From a checkpoint of a small mixture-of-experts model trained on Wikipedia: a variant of Muon for the experts.
Below are experts of layer 11 (counted from 0) of a mixture-of-experts language model. Rows are named router (the router's row for the expert), gate (a neuron's input weights, with its number), up (a neuron's input weights, with its number), down (a neuron's output weights, with its number) and show model dimensions 0-191. Each number is 500 + 50 x the weight over its row's rms, rounded and kept within 0 to 999. Numbers have three digits each.
After each expert's rows: a language model's description of what the expert responds to. This comes from a sample of Wikipedia text that the model never trained on.

# expert 61
router:444583529498497571488427501472442432496482487391378480475461450597574487574527512560495568481562499517530532540514440481479512588453465624473499481504466521453476447422545488464434474584573404536490499522482465526497455452579493516481503560554543506487530448440583554482492494574484472560667416503561504394459505547442495537511468487583523521504484394438523486492450541530561542527461487461507462497442441494556568616483453483511486489561516440463427488453526523473540508495399507512387513485415639575510480508543597544490492555536476549509512518479441488422417427504501534495
gate0:488523564449528542550514555595423504475385571553484430532479510505576537485498459446547468586460505578432497486508527504464629506516579486482557467491505436466475495557495498441473414495472465534538464465569561582466491495513587471664440452412507465517465424509590522609441475541512533511461528568411499435422386513481444413442499418447526474548492515527469476433488380566548553602444484525519542534456473488527500545576505450533451479467441440499481509534603522480515491582506589545531492412494565530454534495487519448552487506524525496605539461453445467536479502561458547521
up0:530529487516524514486445543527476496453398327514497502561549400482523466490507443536581528533472552516545409482491540557512432435496542509588489468528470523465448433505410526540570549526462526506469483588550553573534441577387522478474430509558459545595550479570413494486461441545524447487585546491493543539465459438431539479590561492555573493460523457553478564495571465513568491509502466518608523486534582498480518474437487538513545414520496493452502483584501498453578443447531533509519436538517492396450481537516479475545572471534530520486516469513561319497459471508655525548
down0:519442436504420554527437482450384507513471543470540518624562590443499495447592317465491527487559619530570464523544549552518412511491383473482450493475518530485531544477473612480478476466463537511460517530467448455563412508510594483554560554544504414521483478452460477531536445486475518497524547457525483517505519494491499520546509413570530432470531484448447490520597441430484530435603550529509528534432508452544618455527531471507514364431485461574440463536517597500557534450472501485446439567486520503424446533565538496542459466440491556573554478484505480505569490540435481533
What it handles: Re-/Le-/ra- syllables. Short consonant-vowel pieces starting or inside words, such as re, Le, Co, pre, and ra in Craig, Grave, gravels.

# expert 56
router:525441535532532551528585471435527433485564520517414446486537494420556511424439498515410475440411405499453530470513539377492433528575450536468487429547472430535615421449498500514542494531459562497508443424453506473540498583515438452476517434562452460552460419436492462421575601523515550502445572482473446438517547523430505409494512482484480522429517528459513526541394479548552583507583487484570495587505556501428466532446530475559514405481574514494494528507467470543468541488473556488440477549581474518474604490567436558513416520478450476396558537591465456405510489566521491484
gate1:505498484547559576474446492530538474559441509549439454475404500456612418560532514438508521579542534399481462527454472485463567547539458538509494544407425507527484513548495532543562523503568533523475423556559539429570513444507477402572578419509544443513567436523446471515532494587554419432465444527521433471468522426499483522496464512567505537444535351531467514541483686557558417516521481519586498460472473540484510479483512496509486439511500523487462604477507418449562486454486524500482519568493580563483530421536500631455490499595503469461490459521602443512512481554519417543
up1:515440505476484485451549521449478460465452501454427499514579442446474455570491478520552534453446492471458454541570438517469520478446518503596489480534403532427460460505564455537481550614474478546482552588498434498496576516469478520520497567525533494546396490505533474490549479509574507521601551516535482460484481504436550458524481571488528476520472504478513465434523460480569536478469510508472463608600540550491538538547595535479442440468519571490679463513451476595486529531553410418419410490425487576399520585452494375576539532502480550534644513503584452566448426514520509547
down1:536559446503501497516453540528560464421587562459543462481528409487502502543559532510488465531543472473443508468478437552543537521446535573594448446522454555476564520562568435511594582501511466481463515567490525552464467420449481575484475564496455449453448525468547586512517515593561447434504507445532532504558536505492557493482543424489401511619558525517434494477502474442466401450446598524469446455458406490529507392553522434449477487417437512499533474494459574470399480551533491538395498503418518548525603384571462445510524501528486470387542473517579573497581429536427468503
What it handles: Common concrete nouns. Everyday nouns after articles or possessives, such as water, court, story, book, email, position, often before punctuation.

# expert 43
router:504468475532469480534377541483495476530481532443459510513431517533531578621535524547468526545515494407596497499502478498513502499545525421420626465520462503545570484517516435530433591539529502562450503503410566481531485527479535495499527490440525569439405509446515481568475488530504487572470462434487430422494407428472517446507426556555478482612451408520465420558451465511507438507448494517554507476490440442471458440501508590503502527491361490447468515594432341509442536448568549475419418579467468532542502482514504517566615483539384450453501492484529521444484458509448545460
gate0:501485571471369562473490541471512506504502523534602527451447487515423500497559523487509476455523699547411505432447428525510486413490491514513462562454423528482468490711462391463495535482563512403577526508435579462548491506501479564580532476481499469518436521497456575490399480552490524468464530502514403515506498478534471529425511529461516446584505480526513447545464467527432514544489516401513557561478535443543445488426413442467472524466486545528601387532519483478512450484454511443572487523405480495516529551535513469552548419515420446478454444506473546510502485478411522510
up0:484545552462504417536470525467496412484576398480481539524447564460551520501492488534646538475515485560507490485548369468522485502491452445480524467562499489485520459533517487523608482457588529479527472411386468607412581475569410399488495493487484472533494447469486494556457534534529528489431493527532521545513418594494513515491512421525487413570404537480505572453565511535421464583469593552556535453509492429529563474397479537500556499399528498505476538497494434621528524480450496432559507480495528470576465460533500480590503491569411435478548441534508476636501570470510459545
down0:526360599622492558507527530376539474607455525524477453442534499511544476432546528526505502449476549488463427536472476486420534433476530534524516514489467506370486559556510437460580457547573490481459446503524563558529486543535399491520497544500564398495573439473524465518535489532459489533435433453516493482537568455539549456504473516477454441480515514515538495529390442512618448422472576470475517507380508568617493525445441424458516466408443492468544440481521548470489481534477411488586470505430549467480538467529438431505557493563476479480578554475458496427510440433432593471
What it handles: Vowel endings of names. Closing vowel pieces of foreign personal and place names, such as i, a, zi, er, as in Ghedi, Tampere, plus closing parentheses and table rules.

# expert 12
router:410526396491602509527442515425392536501565445388508460584556411557471531517508498490442466551442437406403535556515554591483443508540395448473510527547523455541499539435484475616507478476458501514585515557558433445477567414478404514460515460506430523527485516582488510547567535423561600484505522468510558442552466468484447545521489440497431522574514491492430452437543522569465369493508477414492540570440453576495439471426463496475536511439539558487559440502492468464509547453543603490528423410452525563510510535496490520524568496502513432482487481467492570544547523463538521531
gate4:456481462506527485508503489504459477475469479482367608489520487549467595536560456491500507500458523550467479561470506486449390438535475514557505428504581542579489411473539494459490470463434533457456514442497565466427518521476469525463511480457468570447470512465441538552548585556578500450530465559501587444551551462545401570463545548505518545606409555541571554509430459542402453513490471487551486569433431520520496509501553355340531422561470499422542505504542480523418439489507484406521500475440524543441488482436553550454612427494435588466493515477446465512468517427434467516
up4:453482551525615448619450441506402442455474438474591421562490453511549474480520569483459436550499473545536483551531491573542468515480493445441548401485463514466556559461482495463425378515409504484469514429529578488523494504433524520581443485483492474516470521508530560560413448413552447565486563472540488480439503565586478515601434504482493529469504449476559482459466475537461527546479409573462488472507557461481509509555487638542488443483451502460551504557478419474488545515539593462579454477439570466536454545590532548455481470408613555546539441467495534581615518466443489504
down4:525540457490461460528508550459626515470574549569606429638515518519496444470524563586586556424432495511553530453503525484503541533479470458467492557508523432563497527512544517490521558532543528508499530464473429557480516546495469436532526503487544459604491429423475504482526408471401516559408490515431364462458399567495578402529415431397481488462587503550490440477501422529507571552590560520477552497530531553475496477513475508447430506492499524487532515470520469537562528514529526487497480558705512571505496480575484572478463482511464515518518506525495490473372443568520528472
What it handles: Year numbers. Four-digit years in biographical and event prose, mostly 2000s–2020s, after in, from or month names, like 2014, 1980s.

# expert 39
router:494440521458441531516571482550410463484515508437490546555547440510533525452477398457561553563545537539515453532543503500516567547654598509494426492498600520490431537495429458604413500560493471483545504471485547519569487479468488518454450480512465463522568557580397414510429469478566524429464505477562592536526482473505576591560430526527443434454440433438523569459479535493491459642499481589506439432559526546534489527481476585481588577428559446515588509521449570506513588480534543493476491516522521471512475465583446609464531458502525467450514483486496494398505473528405515512
gate0:556431426554481578450543489551489483473444522541485564504452571484524459516547511573567508431551427458484497426457595589572464417528448521559470431406496464477452460407510490477550522491548408435434459497394456461517510501486467499560544459563543445478495550437466571444451569527493580572473505434468487508480545475519531547503498440497473541461481538503528537573541500520424569574535499520548513547496476492522523580475496478485543544539468504411534446488458501534670544595498612454570431550535517611529487460393557529444470533420584467514555488471556437422514594443459492490
up0:638474487559500493431577481455429482439513563507557531484495499462539507500504466503468506459602557493519595464524511569607515389463508500526448503486490531479512553493474500495507454462533570573371524474497557412520430564477488551554552534552443482503432534509507598342446582481490488435521551421549487565511587488491547415448575511421554560539514519529463502429411550443486547494560471493510569441538531499511510506629484561597514466448494470488402452505471497553479528587492459456603427488437454598514528543497480518485409566473490414472497425557518490498496560481503481520
down0:532530534660568472513466405410508501591571498560578513432530539565548540469486549553487534482473409517597606526412577541475501454525516456474497539434487446532562522416507484528433525463526561483520485401463535563518447402431516518548499471481489532443549512438447442433473467569571429505394564615474527527560548508376498561578497545568462540428511510543555555529539480474440534480508533517468460495486457625552560520551487497523478525609502519520512459500451506553420511502482497500504488498456561542549503499459495557479502451501531588459609604521561484457522532503487541426
What it handles: Conjunctions and separators. Clause-joining and, but, However, commas and colons, plus semicolon-separated items in result lists and sports tables, such as W;, 8;.

# expert 51
router:467486404457497479515417506571591579469471511546506462545512552455482524396419432543403451460472494470558543503528464463488505525546498466423451595544474500474478419479456481524506492590487446480539506490449461539629511467521569357518414477524498431469517427462407474604575473385518482505483408506506499466451527483510490566540575474446462582492491500419562526482486476514545521536452493542473564477518526527563577524467494476447457404492492445503431495420509447469501466431496428583500466476554452499529507634523474561530389478491539540501468484527529432545498559573473354573
gate0:507428541485486504463476431496595520422518424487521524533407515583552563601395467501496515454500464530554521526529458504540493549486478531529392557437545506473474508428520507415590578452465501465478485474485528499396584533472419529553502523586551540547422512519479452525539522452374579445511612452535461444547566544491483479406488468442493498450528533370391505510487475557541449555510408484424479542508571535496468548381457455559515559498495521452441450558528434477510537435473458417498511472466550452417505504481454518465539619464459548523490515544476530402522471588528530549
up0:460516489414630578552387550532493537479459475536465585503567481498458443533536536524487567494380509513455482404444458522419507542510438471507478476472519520523549478507482444539378467564516472450456521384551486425500444501468459430552458410462404477612589521515374535493510476535400571452432466491501499511447492493508500462478488512579503478375522527527551531545463491619625514460602508531555419526527498527508524467491492409442509502509572529506527467445466518491534418548452485504482463558533508539555504539459425529545521472483459491461494397505562471458545471430408447471
down0:381467483545546501468508485457431478513574503541576568631482623487514535445492498511500475449440497560530476410470531493506527456538500471427501467481453504540531526475480508463555530489468495471424548485519542541533568454477529442511473497438347517420488566454527419433465524577525449508545449451569545453506520573485474510524433576524580530545488549457511408510488506471441482508508334541529474493469574486455506519423469571457444446442424572495399605470497578472495536420470551397487506520414521555473468524528540541450429584594539507497464536496498533501562505652499472486
What it handles: Politics, sport outcomes. Words for votes, taxes, money and winning, often after a or was, such as unanimously, tax, favorable, won, fine.

# expert 54
router:579545531451530455624440407541464500504511470431553454518450498573420577535477536517483515468489450464440486507515456496434549569569450507494477473393514419524525460554461507546506549519484512435476492521566501534542484434518451544474445434492441451451381400491541452533425543428462601531484515492553513659507550489476551540532549448584483521541460415461532451487473597497501559520567487534506521570501491497554459489511518430486495539412583495588490470540521536576543594440519525561530516490528497471573516459514415468510417522370441351565519582463480566462510509493475450498
gate0:572502472419518563521467530593454540542502460469571494533586554538566530444541548587508510526469517507556546528477420491492494486481545460424489544434548546530474480471463521516573509463549491471525432477480595554510477526532416437482564561490526502546401484507632515458593621603405526477536511579519523484570510606402507449436430502488537529463519516560577529498534492560428489508534466479497506482571523521557448496532542471483468496465543496588490400400471530495525549505512451535501469467459554449459618491440466478512465435451468548512448547546580487468549402333409438498
up0:526518510555482423568489442556533466507490567479510544484497515451502451525441447519510413486539422501464416528427423651551595490530554465466464525590440449504472506530528423462526522455548477505448528508494470407450529515462514608522539510422507510461420533489544514470575504460614544465525494544458509529453627495453444559594494499435493485487454547522591535530589577481466464468527514451391524492476463458379543445445493513506478480585577536444581545446445408442485452454483472481513507479468401531425569543442515545488555534534541599516479488619490553492460463609530497466
down0:575451489546406489517522457403533506404502419539457554443477449552454441494449481507554493450497503558493419459566538528536539546538496538457471542490587523538577479552481556407440460449566525468580501428459498538508531511592466494487548488542509564569539454517466469468533437473579432456450532515563517448557519596552506582523495473564452480526407573496468445422471519510516551465487531501469484511564413457520512468618572369554532506581419521456509474529523411540503475525552521462474531390448599538520512503476606445587542501531556457573370551399477532477480518471467465537
What it handles: Section headings and table headers. Words in == section headings == like Early life, Career, Personal, and the first pipes of track-listing or roster tables.

# expert 9
router:548502654440506455510566556480485601496564456561400520533514540524451515460438524478501504423449506596449468465464496405477607492452532570419545513489548498444477480450495531486570602459551585562552507530481569484492477515540460408544481518584431400404592481531493444492428559465524453498472593500559490512570525468529588537473497429405511525414540493441493581505482515534499583536557552395471481491439421498485471552506501591556421513461523456368527462443504505493490490482487567505470410557486472518426478591528471490549441498487526521510494471503509497489423528470487426578
gate0:497467495509493466507448602544569499558493580490522574448506465510531407504531502478518485511435468455419514478542501489458511532474536475481429483576412487521487435396466482532517552460552506552535429478537536578507489494586468492539532512499516490462533524547575418567500468423459519488604431433509446515438579483493423445548405556530489413489415541560482525464507577441519444488483517647458591435403469510536485405495477523589520561476560449477541479590522489387461442491460507422544586543545430433586435535543466471450438453458585508532562516439514440445424467488552568550
up0:434453487524541465481535403387502596454529615582485450515502547466580598441494400515522489459523509539492506533482547516482481525531478390574514471542512472450557460593509538488557479495485490537511498528494584538498394546455459507442548486472495507489460471548482491433511435458481532498433664472479502478546540457509505551498492519437491523519439655459539529520547548503500459516500555422510502511425480561519524507410569539420448553492519367469660483418515519481344475382456494512474471530506490509534481522444521505419508489525520454550497545459509540413483576442499545455
down0:536516430558502526532468432584532504487613549478445552473528473517572451475591488505556579531507526516500510516552432437661575525448478543487488593445520481544523465564527450517492471468461492420531453481507538486484552418457449511548553482613489466441518405526463541463434509571563425546432491464603542493502467479461558496537530501476418504499509469509527545500561537535597472595557514445381568473543517502483554513522433498464514583413553445488442509495523532550382455479370491448605527525497626483526491584537545526480491497472499447574532504433514505484523460578464564580
What it handles: Action verbs after to. Transitive action verbs and their particles, often after to, not or was, in narrative history and plot text, such as kill, release, stop, moved.

# expert 8
router:446518470553529498545495527525556579510429550465541528427493418509446460463459468489486468505509534425484541390501505470451556542582508531534460476493434556501485516539584532520555529516524434473495536504461442515604530539380561516507590553395508579437389531496534382501436498442443497488470501402536457499523506494411559482540491582480414536549456474522487403485538544573512490500461422620506504497519449461498556516513445495547402422593469507484598489478469493518490512553457450418484471528436448513450411560456479520496582541492543528528480579467424471462642410576480567470
gate1:526483480489462491602523599521505482618442469506504443538472532495545473492542524443428488587546417592662499461538527503514559567500437528512559514495521509459480445467504484551390567518525607461496560538554544562497565471489505382485555490480574466532432520549442525427562566541484559506440553484513486538582515502574521576510494468430557539433421471539518524528517478457503499479496521528427528476520462542454462373445542496557579470533518408520478450577510426514534468525462515570583392516466515454515440423459458529408441513515535517475454457553521505491503673491441517452
up1:499488428582528551491405457463503475499533604506557514522407432500534552557442492477507569484507499482608506521478496570522470456458533484588524425520484581641463450466534520466618520478542479457448561561479465424557500464558511542519417480487480588518445403470478509454516582400563515453510476505427515411544501527437500503538518463454612494428454493534397553455423539432507503551427527454589463449442564478482507508481343430425562513481525462554501460537437592486533466477407474569586469516443516525465515449547448463507498536476508472476455435488549478510438446429476492509
down1:548442562499446438532489409495453607548474590465474412488425559559532522502543554442525459394558454604508449441515500511482501586454495452575495477459452566559530402399517468532499464517524439459480438540589436538490491474523438421501452481631552502509490478532541517519506558457530493521601524513449567549394536647518504560471460534546552509497465456473470582476461527497573546486426516507449506502491468560542482517513455473548518525455524504444476541538547581502426438543527544614481468444552557612495605469559574498522489480534435518511560434516415506535480452480483407466
What it handles: Asian/exotic name syllables. Middle and final syllables of Japanese, South Asian, African and other non-European names, e.g. Takase, Haasan, Kichijōji.

# expert 50
router:551478513592469539485543493509425471460518487501478485461510581496426544560503424568541464493615488500524475593537462522448578473421444480484547456515567462400509430442534411485522516484525569458485467475463433580519506478504500485535503482629551440483584465540428546486589481586458580438550462447480506542548545495485445524475498443471505460516571463515506537555432483492569522552539531534441482523481594573543588542525610399438522443516490454470415543537506487477405479489520509541388524546494513561570542357537586442486381530399518517419543447470532490504481457463546518541
gate1:527506447460513424470464457524421511472490471479479587565477445492551508538492467539452587507455481440593434513530468520505464396446445437470440469513571432498493463498477453532534609479433449474363498462572562443499551591500383448503551537468484468583502462513407546535504432521451425490519438566437402515511417516418541548543542615485580597572527574578440498506449533493464569541523522502601566528448407485568452542502516473528480491494487553518515514530431395464525504533507520431469536522508577485584476466363529545509551492469485521493557462520592500467481448487540541518
up1:475426501461532553601477449516469501547531465453421549477534529512546492553499519554591530413491508492469526575410589454450505424403511569431385437635550565458486480485433447526542456534530451460510537464471500501516454517541670462544506521500506463486475454559502488541428488551462537459479465569458494592500461552451445425444510478561482482518508586547447471616541514573563515495627481468520435519583498562558534406580527412525484451532503460519472538403461479587445532494478421508487543463449560532464469526489520509561514503528527465427571423479553476408498496518545512551
down1:561574482427454515507440560559485427509477435559382497574583467529552565486505519502517473535408404457493497591463436498421561606511517446559506405429503415428583521540449401468546547548535532447437503487493519553452464495509501474494546544530501508575538516495485615462520392548494492515582505459465393514465502421562386461493442590534466514528618388461536514450508505469473480508506489462449522410418497584649446487476494452505528499473461487488511513511648431475419484487508488427503543487517522543490513537476481528512525546522435486475543532522542518538515491468528533556
What it handles: Latinate word stems. Middle stems of long Latin-derived words after prefixes like im, con, dis, ex, e.g. impulse, accumulate, inconsistent.

# expert 10
router:564538551456439483531482454454476421474586399452573538483559461494484566443539525456434415464493510456509488439606547575424479427474475515521473478502521508528551419566535478524601495469552505558492526555463441516543462422553511485465444508451375395498496537619522536495521490421447484487405577513514517464574527406498521483427567512476594527527502395493504495464465489499454508471462505482431414550431483485498481433520429457575532576370574479550539488469617429443466523437499581443482417532485433508464440544494470556535529592476495495477492494576536492587531535453449488505
gate0:479464621565497481554419549449578392473448431472435430500494558499416482453348495544507503528463519434577526570566439516458517493489484491518555515476414456505448486499654558488493509423565556493514497496554486547505514469484570529403523394571545448520473593551442470495500437475502468438413546488487543457496491450547538558503427469501587443583525543506495519529513536463458493494451490531490440607386465488537517445534536507467396445479477496597472464472511570564473479480503552505559457464473523501512494498490462532568444487513555368553468424456565548478520520480469369490
up0:363503521516484463427520524505455551490476549554422536526480512430555544550512568580486575578476513527599456520491506455586634560375514591513530540452408592476537529481417458500542464510508506574567560564488433585561575494457554489530432500530521465514486407406473505511492504513545501616443472516500429526505429446472492476479533656453532599498597449484484408420521476475499536426470541543504539500542452600489524487567483554441529510524517506487499486526567505540452572541568481548514519536474441536495544549492410508541467543471435528456567536580442466489539483501558509505
down0:476566405455525448562499557496476451440542405526478369505466477562464472528471557628497472392444462482426544524517481587522617479550540507574505488429540579445533504568595483520571498538543511545489493501495527423498461480449449546525493490562541555409544533509610479542494517503561483458436479494518523431480428544524418595532470460430437580531415552539467487568627551540528482572539504440494558517423535494535454491560537512520475481553568505549573512539541562446503502496478590500483462469500486523424477442636484498560442394516537583455461520520474513553538536478474443532
What it handles: Month names, biography events. Month names in dates, mostly after on or in, plus biographical event words such as died, signed, rushed and War.

# expert 63
router:537421489432559581459490519581525470483503453515562434613417555443529514510496525421531514533492455552369524452577491552568508535522509481503475608494588541543505625519469567546500480533490490526542504465584448467531484468514526413461575466527409468516464512551494512517515434459452510656547464423477460510425512516399494532539515588521572537512401500492469385530545427546537483464536468465503513472479398516395434555491479463441446608479526560567475550535486424579522446460519467526534483456434552461470481454441478559562489520459485536558442470512528546583578447502524510552
gate0:433494469519443436421559433524482592516488458437510503515483454556512519544497569532510476463465567475483546401528470435505535524511435555523525559499493516449511574521408474523429594568436514514591539497497445474434423539452508459515446439429432403328459409501504481473397498585540446522508560570565508522526460512498551460474505456527530490518455546508438556524587562492485564570488455511477604564491456557465521517460533536410492521445531501497604444492477440494531561446459522451552432549516459509465499512529443488488462434439385457587500481374477450592487547449522497603
up0:520505522430558489569498547437462560569552466490460436523462400500570418513469569508417541560456550548484570509490468474487572581511456444485462449604477486480365582556526523488465533511510609495562524509405425483503539464576605492503521476511448514549500463467612454518511477474511486515618485539381483489484474447560492550601524479507453518456460467438433486478530471531546479441451529498492487539526570463546443515516472522591441475437462518493384518457445549553532530596499464476462492532414506578451456470482479570509480652443468491468478562518404519455526494507601596501
down0:453490493609538497505526518658480425522552574531547535737497482451493554558508516545520575528543543514481532502480455478596502405469555463466510510544541551508576575480434531446582484440528488486506514466496539492504560489468413575513528544482512478595480667473480435488555414500494484467497476479486447441531573470482460527593437525439505449461438483490506440471457507499469531433532523536415424571467455544451445593413516534463443506429495563543491465503534550478452496478471457580515517431552437480548480565522550469508519437529510536563521465505501537476537430568491589486
What it handles: Definite article, determiners. The word the, and other determiners like this, its, their, his, mostly after prepositions such as of, in, to.

# expert 20
router:412467541463601529401548531602464439506502517558527483464589526527657556481568496552486528551442481550408487537511523482491421498501441525513497531495488441458511638506450458532510615430556505532550437506488488418500496412497473564502600533573507503428496536443417488486445505533439568527461585563563489468549531501539427505405428527525505428416555456526521617401502487495566507433572477457434439536560578508445502548530488508549532558523561569458579442491470552485448476505499488470555541497455515459545507464533457568465522502522478508493474446494548571517581478392443534477
gate0:549593430500506487502512451368508501604507500527491524473489495524423503483505549510360480503465582429498540570493537512468511473482454491492543479545470480425559441504486536453412438536540432640518556446477386607430488536550493556459463576426541515469540538515490530506454449476507454438522484488463522471484476559541490462485538469443460564416551503437499541473527499463543515493502514570530485467488573593482438426502496492543529506614516465474508432473460373559472409510383463509548470446617456490543456649467529544529528515497442569578506539529534544549565536591572472528
up0:570535475491500510502497502529557523441543451431435509538420422457496525525521547451510597434475496487445549478541405533531529450458462419486532488401515563462394572539561499444530444624392548474433484561490529444490495552466500489489435504513489497466422481597533518585523552559458500498490506527493486481400390520490448483555544497486378471442476442512538443513466474438553440495565496602538505500429461496474524537505423435508515499434433410417493529585544523489493438436560543510425495458470451469436624526463484411508526372451520519540438457450438401525456578475473472479
down0:534442508507382452509429522426490482433556488512483417576392557492444578484486475469411482470492488471481592532467489563500576490577528505545469529508442493480481424465559589475643429508533569539523498481558462593490587540590518461427481539467550563418472524473533403422435567591495465479556537508449497499494477544420513480424465482462398546491479451515577549441523493424532557438516509579561460493546504503506508463478500527516466510533458587520475547481546436548526448512605438438489444484556415510530600457488442546546520490462368503529472508467528415491504486506583574455
What it handles: Sentence and label punctuation. Periods ending sentences and colons after field labels in infoboxes and lists, e.g. Location:, Weather:, season.

# expert 2
router:514478524441542528548554561499534439436476509550499370536606449575465391574456534487517511513481452437490416495460556517475508569570431489491439529495480570504442495563552478513538496449453499433567535433593512527447477531498466483465530459537540545435491444448498433484339549513485453542431436564475442402394434478506601468478510524504487501436463499559518509545539439550601509493485515601447408584566480398494493558568461479542554480420527518562507504451499407576424484553501500583433467504495472561429523526461485523505518613512536483496466532515545448457427461487567552485
gate0:552495486444485462503487521497598518548522552456505497492502512527444489584524486464512437544552530505470419582417600406514512493498350383429475452509513563492477485498465468515575465514489478415517424517488496534541543462518601536522404522540530446468488479451482562466439526489441586497494533489552566374504508477595516434476466365425480488523419507539448474555404495486538446476540423479511475593488477427550574497461438571485585510571440433519446560535475530431621439411527412496582431509464474540521584509512421495544450463545552464500529491483514530547466553492524512442
up0:616586504493513524428497381511584459564443497487472570523555444572541482485507528500587443477521564491501521437490499439556437493466493470484407533417550516458537492432399523535467452557575505529507463594439454492527419363491488572527428474529569402513497512479403447511475530474512481562518473490349553439388540507548548502467524469401524477479427516515462427522514538533441512503565548528518534451469486577527566498508417502456488597511509501475503564548444463560482603504484431535568504448442564500599545492481480489649447487509467519492500482490463512460520432438480504556
down0:517575485600439520498538513494421580489537494431498446456466546492555500488533501433442440373420532555447466508473543518430487479443456478520509500537448581515490533389544507555646554456407509519459445431494567529505540566471638609528427506521505519484438548513491620450487583470518521489526583534533541536497528447468471487467563514479442504484448504454484425522523458518475415491527482514548516537471553525466500452515585515555512467478567469493432552456419477562461498432518496549524483485482537446375486490505474429487483474502611466443476462588574508632554599588489568482
What it handles: Title word endings. Word pieces and capitalized words inside titles of albums, songs, films and shows, e.g. Wings, Lies, Kids, You, Love.

# expert 45
router:420551350531485490495364479491540518523534582545569545486528553506521457542517566520520584505424503487477532450539563461518417484430458442591440572409460479492516430512519643509516513520573409470408450490541506550554568439524532409484493446533519462585480518456483502464514533426484443452507485599429551547543420488590508509478550488466484506565484551461563571425543534497464464504539469570475545569478469500628492491488476482496527485531530488472463599411514496452507465464497383491509526501490456453533507499514475475478484477464443476671465524500468449567563497453424418532
gate4:450542525411545457580507484473494575550511537452536542457598439466487525427551463529413518495531597432499494521512473543412528463529497432430537594471508560516509512444517494550448527508489423430422491496577485441512581483591404498486502443566533568535451453498528532556508534476408482463583535511495467506585543500471486542416461507564515486571646455499545474517439447484433504543532504537507560479482562537519509535541497465367597438522430502535458529418625541436502530559480474526627448557463462438558527510614517520444533463531497522584409530479499420487484519504558537555
up4:555474536589470511511591522540548516525473502504554467535562524559490544469496482537638560424510451499517563473542495554471507494440474520524404493521581460438463535515607515562438503489592574472526434460445509430462505469569509527461482454489472452540517415537512599491511572521535561397524562417569495533526492560553576518501469500475472564524539402513527327558429526539396493501562509539452572544398488442470475451501478511528518473507542501490536443628518428523479460390483483437474502593589514529466607510507483494522531614435537533450597454516540484460484494489515470538
down4:482579457510459504559491517591526488658556515477636581442541482543458505585479475480419538557454445464453403572487450453530508492529488539430548561471498505510542455495387537620543458553555496484474577526454566551526495595520496492464478567503589563495489492547561527508390476506478477522501511511513450441530457476527446413368465462495484548471550531520538548592525603374455507456494571541462451519467450525497490552537569414496458528579468485426542514497509514518538459447484454549527532546509408428486487533495551458497518566570501486450454502564393539522530445500528605485
What it handles: Election tables, section starts. Table cells and first letters of line-initial words or headings in election results and infoboxes, such as Candidate, Conservative, hold, Binomial, –201.

# expert 41
router:388469583571501440613408400529549506490463517521455412450507514483533524560512518527542510513447456445412534523461552497520544472470465450531584503448416489520483410428511539484500520456497582561459496476556416455382442566485549463487500472518469465521508509384523501522490535590501499440474488503513411580489546386479528507482457398488531544460539526469479557568532505436424524476513556470603437562622541422442538605482441499531467518538521540467497473474542485557577514520485441546461497431520511462403570483391472551476571560489459463517500458480420420518489557583512565470
gate0:454417497474485498505599457514462518542430474604421443457571524520430431481408524449415495481452479449508569430511494583437441582529515433544539487476468528522572448504528469451505504450543528603487486556585575481519415508515554464545432546479496576490481447492526544499517417541556513433526464467480486596534598585498525547417414469532532471487477525505442523450444521519455501409430517468499517480443559499508444440434523613534443552471432438610544447480430462492498521464538548556567450423493513552509465472459455537562515398425600450542534485418523568552529561485472459586
up0:547517539398507536494488489549536413544542466451491619463512477515499429511526517496426530480632559437469541485606527511392532542457548505397509477563566521540533576486507436503487563538496525469526538483568440471515484524503519529443565441458543561445515530500520518477473460455500552433518531480568518421447436515499469510516424457537465536508507545476479478478509490531540443467516510498451491480586456546421506482565455546541436453380443471585606593559414475421438586485511520445455511539433535399498444538614405537480625523479453504538555488485466372484518466404567562476
down0:554502581526449444469464531499524476443624495432540521300474518583617551504544492573465481488516533519532539519500515497465463432442533418474530475519575412535483584528443480469431527557482537436507485437462455400399502427501524503590571509445447559467517567505451441497404548524472516467469542530502548439509466504391604566342567409569416529441497531508492473460461498568499467535495488521500486444519512456551551442512485450548498485421491472480521433440484519492488541443450505582466500485556417503503459472487571531433440554485431463463501496449520512459493482477503446593
What it handles: Naming and music terms. Words that give alternative names or describe music releases, such as also known, written as, literally, name, song, album, download.

# expert 11
router:524454511473436419518509439555488581474476487569487464541503465515589457489472452550538466455496516595415432460482551521568563488509533482451528553492441561443474506494449549549572511493402491476518567471580475427410396607458556483459415561494405512566507437520515457555539522438540555502525517484516443595489538340449519460564539493534552507498450632560433536519406420519480525451509452486528559462505526504428487549584546401565491473484591536505443535481397468567519538456502540521561517459440544510414547469533448526483423524465476538444515490430513481512561544598463466526
gate0:547510555500554529468484459517599539526449532465531546584494487543430475527496536468463539432538520552518400437461493424451488542543486457405505545553521522464541449540547538579507556507472465446448411477423361495482480553526617623557475510555607501457559504519430462575560502404487529374447543536563598483497478497499519499517425492488589540496460584510471583520511424480588427465477442521479518427478493526485515546538480501531447544476597543545600486482456594499492441491453511404534570532526490435541527516567542425512550519541452559536547438513412512504473489520524579415
up0:552477506598609556507500550503486490468504456528463423469517533509575496481579544533440481580594437619506495513488449480498536425400612588497478499469602553465502539449548477545529510560517456557563506504508536552546536487485535500506504470500566555476457488515506565549501553512460513502449495520446510389381630495470563533549515452524570522533517455418613466490546441522472405575470563435399458546496490534495491535533587536573496491423484598475390517412580508528495479508485521567427548494544473435522457533538427571542483492477463503569440519466478538385461572515549470491
down0:503522523425501483498576583466452475484525518514570406545480458515478425502501509492575542566486560471634540478562508511459552462499544485552525440492545456471528533495496435472417523452418545478420535518575608542571567526478467361411480564439464499513583428553451468503557494482527440489482509544549472526489429561425444538497441502435460490585464468514554508490457469439445517527490509460512528481544498484515533514451569425489547644517414386456564475518606427552497449533526436506536448533512398461536414517520577429468514498521472560434511612519539541512430423415509447536
What it handles: Adjectives and suffixes. Descriptive adjectives and adjective-forming word endings in explanatory prose, such as such, important, similar, -ated, -itive, -ical, -ous.